{"d_shared_expert": 128, "activation": "swiglu", "router_score": "sigmoid", "routed_scale": 1.15, "router_logit_norm": 1.0, "init_std_router": 0.0155, "vocab_size": 8192, "tie_embeddings": false, "beta1": 0.9, "beta2": 0.99}
Below are experts of layer 4 (counted from 0) of a mixture-of-experts language model. Rows are named router (the router's row for the expert), down (a neuron's output weights, with its number) and show model dimensions 0-191. Each number is 200 + 30 x the weight over its row's rms, rounded and kept within 0 to 999.
Before each expert's rows: a language model's description of what the expert responds to. This comes from a sample of Wikipedia text that the model never trained on.

# expert 28
Words and None cells in election and award tables, such as United, Senate, Nominated, and katakana pieces in Japanese character names.
router,199,187,171,199,169,194,224,233,234,190,210,167,197,172,187,215,180,251,168,192,276,230,195,220,205,180,205,179,174,187,232,225,190,215,149,250,195,158,263,152,234,209,231,195,174,189,183,201,208,197,238,222,237,223,223,195,175,194,130,141,203,192,199,269,151,215,184,184,205,236,219,287,211,259,231,198,237,211,216,230,186,221,202,148,179,177,208,164,171,197,250,166,114,222,185,138,163,212,254,196,187,205,216,197,189,227,142,194,153,228,226,256,211,210,236,164,205,182,147,176,160,197,231,194,163,178,198,203,220,245,176,197,193,225,167,224,222,168,185,172,208,189,190,206,180,250,207,190,237,240,169,220,181,232,235,115,188,185,182,200,193,193,219,206,211,170,173,241,178,182,153,230,163,234,190,166,205,186,218,173,216,210,168,240,221,218,216,214,179,171,239,169
down0,209,170,189,144,213,196,214,185,227,132,202,220,258,151,205,199,168,224,213,163,186,176,184,278,256,198,179,208,236,213,217,211,178,186,218,249,197,195,247,229,224,224,203,218,200,196,210,204,157,206,178,184,245,208,180,222,209,191,146,186,162,179,193,175,152,157,221,265,261,230,175,206,241,182,222,202,215,237,261,224,228,126,222,208,192,191,189,174,172,139,169,207,132,186,218,127,205,243,184,230,196,198,201,173,216,160,168,202,246,215,143,224,248,187,214,212,185,224,203,209,164,224,173,194,182,227,187,234,168,227,182,176,219,219,201,182,191,186,245,240,200,172,163,223,203,190,238,228,183,251,177,199,173,199,183,221,218,247,219,200,167,248,211,238,205,180,207,245,196,199,212,200,137,154,245,226,202,235,249,126,189,176,174,233,210,140,205,192,205,219,182,173
down1,179,199,213,177,201,189,202,203,171,177,216,187,156,124,186,194,209,244,206,165,244,268,212,203,167,169,158,210,242,170,217,205,171,243,197,156,159,192,232,155,185,217,166,191,226,160,180,144,231,174,236,213,171,235,193,239,158,222,205,122,211,186,214,221,194,216,243,240,225,187,196,262,195,198,180,170,220,196,196,222,242,155,220,157,184,185,195,215,163,159,195,165,195,185,200,205,257,222,232,226,210,200,203,220,167,176,207,199,208,190,174,226,231,170,249,194,193,179,188,206,179,198,235,230,176,185,226,247,181,262,239,210,118,263,185,216,204,149,203,219,194,141,171,182,197,244,220,204,162,222,229,181,201,194,107,194,191,188,172,258,200,200,204,162,210,196,211,221,191,156,184,217,188,164,219,205,202,213,268,161,238,219,236,150,170,161,229,207,180,160,240,233
down2,203,124,200,225,215,227,206,200,194,205,144,202,232,133,193,189,149,163,175,176,220,201,221,191,242,222,203,214,258,193,218,168,165,226,182,190,198,243,224,197,192,174,234,178,199,221,178,194,202,212,184,246,141,197,173,179,231,166,231,229,205,242,196,178,255,207,135,165,206,210,199,176,229,213,135,203,212,226,140,199,212,225,223,149,162,221,183,144,175,145,221,213,167,211,165,247,229,208,202,221,198,229,211,176,163,126,191,187,174,220,172,190,213,210,171,169,217,171,185,283,190,234,185,196,142,207,220,183,236,176,215,220,188,240,165,182,193,216,191,213,162,209,162,208,175,201,229,197,227,237,201,194,179,223,225,227,212,194,227,181,113,188,178,242,176,161,180,181,186,188,228,184,197,166,197,218,220,185,149,237,244,158,250,202,178,139,213,193,215,246,236,125
down3,157,246,196,118,166,196,186,230,172,204,210,177,265,233,238,248,188,224,225,225,186,201,212,241,249,228,198,298,158,265,243,233,185,160,211,207,237,179,206,204,238,198,203,181,200,176,178,205,210,232,192,220,215,178,198,204,179,207,161,193,200,209,189,144,227,182,164,214,201,204,207,236,174,152,161,220,181,212,210,155,251,217,169,203,194,204,214,195,190,241,195,269,183,208,176,243,261,142,157,160,208,160,141,195,212,231,217,205,190,185,211,219,177,233,164,249,176,195,209,182,226,199,215,180,220,188,187,233,179,233,229,211,203,214,169,210,210,186,167,212,111,181,216,157,196,190,210,176,156,198,194,198,168,196,157,199,215,198,216,226,202,159,179,262,209,161,217,139,215,144,192,234,218,221,211,179,232,183,202,178,150,158,160,176,161,219,196,247,134,175,198,184
down4,186,168,250,182,185,178,206,180,144,187,193,250,113,217,211,128,215,139,214,227,202,172,239,248,254,248,212,176,194,175,213,225,195,198,226,221,178,224,157,220,243,207,205,268,179,169,239,195,193,186,234,181,197,199,212,215,228,188,194,197,238,181,251,201,193,180,209,196,210,190,179,198,190,198,183,252,180,219,213,183,170,195,176,218,287,222,177,231,191,240,202,198,210,182,151,209,221,197,146,187,203,199,235,179,239,200,217,181,160,218,270,222,249,212,178,156,250,206,246,168,196,207,229,184,197,221,202,134,209,238,233,217,222,199,226,182,203,181,157,240,246,177,218,235,173,199,179,161,200,161,217,248,217,194,226,204,220,178,164,188,271,175,181,214,145,207,244,202,228,196,224,237,208,223,207,152,175,194,191,220,188,202,215,170,205,258,190,202,215,244,228,105
down5,173,197,238,241,195,203,225,208,150,186,166,166,250,186,195,207,187,171,247,174,227,211,137,153,232,258,199,201,228,196,207,231,262,168,251,182,215,242,203,197,231,192,234,190,235,194,180,260,168,195,185,163,204,193,198,172,203,186,240,227,184,200,202,156,176,180,167,221,201,183,207,205,242,236,211,231,169,211,218,209,221,193,226,189,144,256,233,185,269,197,202,219,201,218,233,245,203,212,203,173,220,192,158,220,190,189,198,191,212,311,240,174,180,206,197,211,248,187,224,198,280,175,203,219,187,222,224,219,154,174,202,215,166,268,231,229,160,218,149,214,190,209,212,200,187,189,266,151,212,204,198,215,202,151,232,160,198,204,181,126,163,214,191,197,151,150,187,226,154,221,190,224,155,246,209,234,188,129,201,210,203,236,168,226,213,189,190,199,234,208,196,169
down6,223,149,188,209,203,226,182,237,199,204,234,191,232,200,215,154,171,197,173,212,234,252,210,215,196,160,193,185,189,189,205,215,166,263,190,226,219,177,165,216,197,124,177,203,245,232,213,223,159,229,243,225,178,163,185,118,172,219,261,199,132,181,198,205,195,187,193,143,233,221,154,187,218,165,167,247,182,121,186,174,184,213,184,165,200,248,173,219,227,210,177,147,151,208,175,180,218,231,193,257,230,212,194,202,196,246,197,171,200,180,160,175,201,206,171,152,217,234,137,214,213,172,223,176,286,203,200,124,218,199,240,223,196,250,209,185,224,174,196,218,235,192,211,208,195,190,183,142,234,199,210,203,198,192,195,206,190,163,184,184,179,214,199,177,188,201,228,208,211,201,231,135,229,153,124,192,208,207,192,211,210,231,236,121,232,180,215,188,194,191,230,170
down7,206,226,191,193,231,191,201,206,221,254,236,227,197,210,171,228,224,173,250,232,194,183,199,218,182,256,208,198,184,242,217,233,198,120,188,221,200,226,231,189,225,238,189,204,199,215,224,206,168,188,163,161,177,218,173,173,186,226,167,203,215,237,199,164,158,200,189,243,192,247,156,218,203,271,208,196,226,187,191,130,129,206,174,261,176,231,179,229,206,184,211,209,162,219,177,246,188,162,157,217,190,265,212,203,180,206,204,199,227,242,202,140,223,200,152,209,177,185,194,151,175,224,239,143,180,201,252,224,190,164,148,252,186,219,188,195,188,247,226,229,197,185,231,150,224,210,259,160,171,189,190,254,170,210,149,227,243,188,208,207,178,172,207,194,222,278,241,205,185,173,174,200,226,164,232,200,200,228,207,153,185,251,185,222,161,264,236,186,228,199,206,240
down8,150,191,236,101,210,173,169,177,206,204,212,192,252,155,202,255,178,217,224,231,189,194,164,221,101,216,200,185,170,229,237,338,216,198,177,190,161,178,159,234,197,207,223,176,161,205,174,231,246,170,163,202,281,182,200,160,209,193,189,190,217,230,220,202,163,186,164,235,185,141,198,214,171,202,196,183,155,170,240,183,232,180,196,215,238,178,175,181,244,199,211,233,232,232,164,221,203,210,222,271,144,253,183,222,235,179,225,181,193,192,165,204,198,188,219,217,185,202,168,196,187,180,189,210,244,201,202,220,192,163,221,189,227,196,189,210,175,177,167,192,152,194,198,163,177,241,212,218,178,222,189,166,230,226,200,201,163,206,208,222,183,250,251,203,260,238,210,235,211,199,230,202,228,182,217,217,212,221,204,165,171,184,216,197,233,198,186,219,183,211,212,146
down9,165,224,174,212,211,143,214,210,172,193,242,167,163,177,239,214,189,197,207,206,241,219,200,216,170,223,207,213,178,200,203,233,215,171,189,217,207,194,240,211,254,113,157,199,241,197,252,210,192,154,220,183,237,215,193,198,183,232,161,136,270,206,275,296,188,222,250,219,218,131,219,219,205,184,215,230,213,213,162,247,173,181,195,203,198,203,204,244,201,231,172,235,189,197,215,148,191,214,188,253,229,229,168,249,150,219,183,156,182,258,209,200,195,144,190,223,217,186,167,189,215,200,243,243,178,174,163,210,193,216,154,209,210,207,194,157,208,218,211,168,195,191,196,207,216,228,206,254,232,198,165,169,239,185,193,202,153,226,227,200,197,182,257,203,197,211,197,207,157,201,191,173,181,156,203,228,171,240,223,194,217,232,225,192,210,172,241,297,230,203,244,167
down10,184,211,185,188,225,172,208,207,220,180,215,232,200,161,197,265,143,202,216,186,206,268,196,179,170,181,200,187,225,196,158,184,209,182,190,216,163,187,190,194,187,177,130,167,238,155,165,181,237,186,213,235,238,214,193,170,198,222,224,168,179,137,243,219,220,196,204,212,149,222,155,230,216,203,182,174,161,210,214,208,238,214,174,164,159,226,123,196,253,150,193,173,207,212,184,235,195,195,154,254,191,218,187,205,211,162,214,158,251,185,158,234,206,195,145,192,140,138,149,213,165,199,177,219,190,149,248,216,239,207,198,235,192,175,182,209,249,233,206,188,235,193,198,213,204,242,189,235,176,195,208,138,221,214,242,256,183,233,269,174,178,203,217,172,177,182,261,246,249,235,212,153,162,190,284,211,215,210,225,199,192,201,199,185,222,169,198,207,207,169,200,174
down11,219,180,192,195,200,237,180,144,170,149,225,190,271,162,214,121,207,217,194,246,204,228,174,206,200,199,163,189,169,247,205,193,217,266,221,181,196,245,185,173,165,191,191,175,227,182,235,218,160,163,190,198,206,262,198,162,182,191,203,228,213,225,174,185,196,248,158,182,203,231,212,221,196,208,210,140,199,171,258,220,155,206,236,197,214,229,126,216,166,227,195,215,158,190,212,146,206,176,245,196,202,154,195,232,186,234,128,180,230,234,243,163,196,172,226,251,233,231,259,206,156,224,218,170,158,183,147,205,198,155,193,162,177,188,208,183,206,221,159,217,143,194,200,185,187,191,218,208,187,199,167,160,207,211,238,206,149,234,200,217,229,193,147,217,176,220,182,157,225,226,167,195,144,205,215,171,188,168,252,226,208,173,207,216,268,205,191,215,151,197,166,235
down12,220,161,256,211,154,223,166,207,212,227,191,241,140,163,201,172,223,240,165,256,193,227,180,210,237,199,199,203,224,228,126,223,208,193,206,209,183,201,222,208,172,208,123,190,207,174,200,167,191,200,236,198,185,194,229,191,202,189,141,238,252,239,204,151,215,184,215,179,247,204,254,249,172,212,199,210,207,187,229,197,176,176,214,190,262,162,277,206,206,215,193,214,210,184,166,141,217,183,219,201,234,178,237,207,206,213,213,200,209,249,177,212,240,181,211,182,199,160,173,201,283,217,242,178,188,159,131,196,188,160,206,183,183,199,224,181,176,280,138,221,201,214,185,237,223,219,185,183,182,243,276,177,160,218,248,208,178,202,186,151,209,196,193,198,209,216,200,203,182,179,223,182,153,216,188,169,155,219,212,298,175,234,171,177,198,184,219,237,194,203,223,185
down13,194,183,210,209,218,213,196,235,176,257,169,235,219,160,222,173,159,207,172,232,180,158,163,194,205,187,170,238,199,172,184,169,182,225,181,135,227,177,205,149,190,139,268,178,219,231,171,194,204,247,210,194,191,156,239,152,173,194,202,260,195,229,186,233,208,206,180,235,235,207,162,162,201,162,216,240,170,191,219,250,272,241,171,172,140,185,196,206,242,194,195,198,222,247,173,240,233,163,172,232,161,224,200,180,199,238,166,215,158,166,205,219,169,199,219,206,183,157,142,226,200,226,180,286,219,223,225,160,199,190,199,211,169,139,162,202,182,226,224,214,203,148,189,187,159,208,181,163,173,206,208,215,245,220,218,160,216,223,217,169,219,219,167,159,230,204,171,222,171,210,218,165,219,142,169,193,172,228,249,253,195,175,242,175,196,205,171,242,238,178,193,184
down14,238,154,244,212,204,203,223,229,258,219,166,254,158,215,185,174,192,151,185,162,241,203,208,208,234,276,224,193,185,168,212,206,166,219,156,201,204,225,196,214,215,202,211,247,179,192,252,200,196,208,235,150,231,234,252,112,207,178,207,208,160,243,239,202,207,230,201,123,181,202,211,186,146,203,181,218,223,212,191,147,208,187,199,167,95,201,235,198,184,264,160,189,211,178,189,195,168,215,193,188,243,175,219,183,194,193,177,155,212,178,210,198,210,188,179,132,203,175,190,201,241,147,179,165,238,238,195,183,216,219,149,234,215,166,186,233,208,215,181,254,182,188,223,229,192,216,160,212,170,247,217,190,199,225,254,155,185,187,177,195,189,203,202,217,157,190,185,173,191,121,238,192,223,270,194,213,192,195,234,203,180,156,225,224,212,238,219,187,198,220,216,181
down15,202,229,206,210,213,150,196,200,195,262,194,224,178,213,201,253,220,125,141,212,241,211,169,187,267,156,220,218,228,216,241,232,197,248,171,253,207,208,188,195,231,227,170,240,193,208,212,186,223,254,214,182,202,173,187,254,181,176,208,164,217,199,188,193,204,199,250,157,189,175,223,208,256,137,171,200,242,189,220,233,224,194,185,191,196,206,186,219,232,177,163,185,240,177,275,213,240,204,189,190,176,199,184,204,186,204,177,155,200,190,258,227,213,227,236,196,208,246,164,237,221,183,201,227,240,224,135,171,192,174,222,226,203,172,248,201,173,186,158,211,206,197,140,257,206,175,186,160,228,260,238,204,215,161,257,180,174,172,211,236,166,191,181,189,169,172,199,141,162,237,264,228,155,139,198,174,197,204,208,188,222,185,203,236,216,182,247,194,181,205,169,254
down16,234,233,237,236,177,176,256,206,188,204,216,183,158,247,198,255,201,171,193,207,146,196,185,256,184,237,237,164,222,160,136,214,165,265,189,248,150,225,211,181,165,253,215,210,195,137,258,203,194,242,211,150,186,238,189,239,159,200,193,240,220,196,198,199,179,215,210,170,181,240,205,243,132,260,174,198,187,181,230,217,209,178,193,198,164,200,165,193,174,212,228,164,223,194,218,175,202,190,189,216,159,149,173,141,181,204,216,179,186,193,190,185,177,230,228,269,213,218,214,222,157,145,188,207,157,260,195,155,162,198,195,247,237,235,261,180,210,205,216,265,172,166,231,180,196,200,233,192,184,192,186,233,194,206,180,198,243,197,236,246,196,210,145,213,233,201,183,204,229,223,186,206,195,208,226,173,257,213,165,183,217,205,187,195,221,274,220,219,185,167,181,197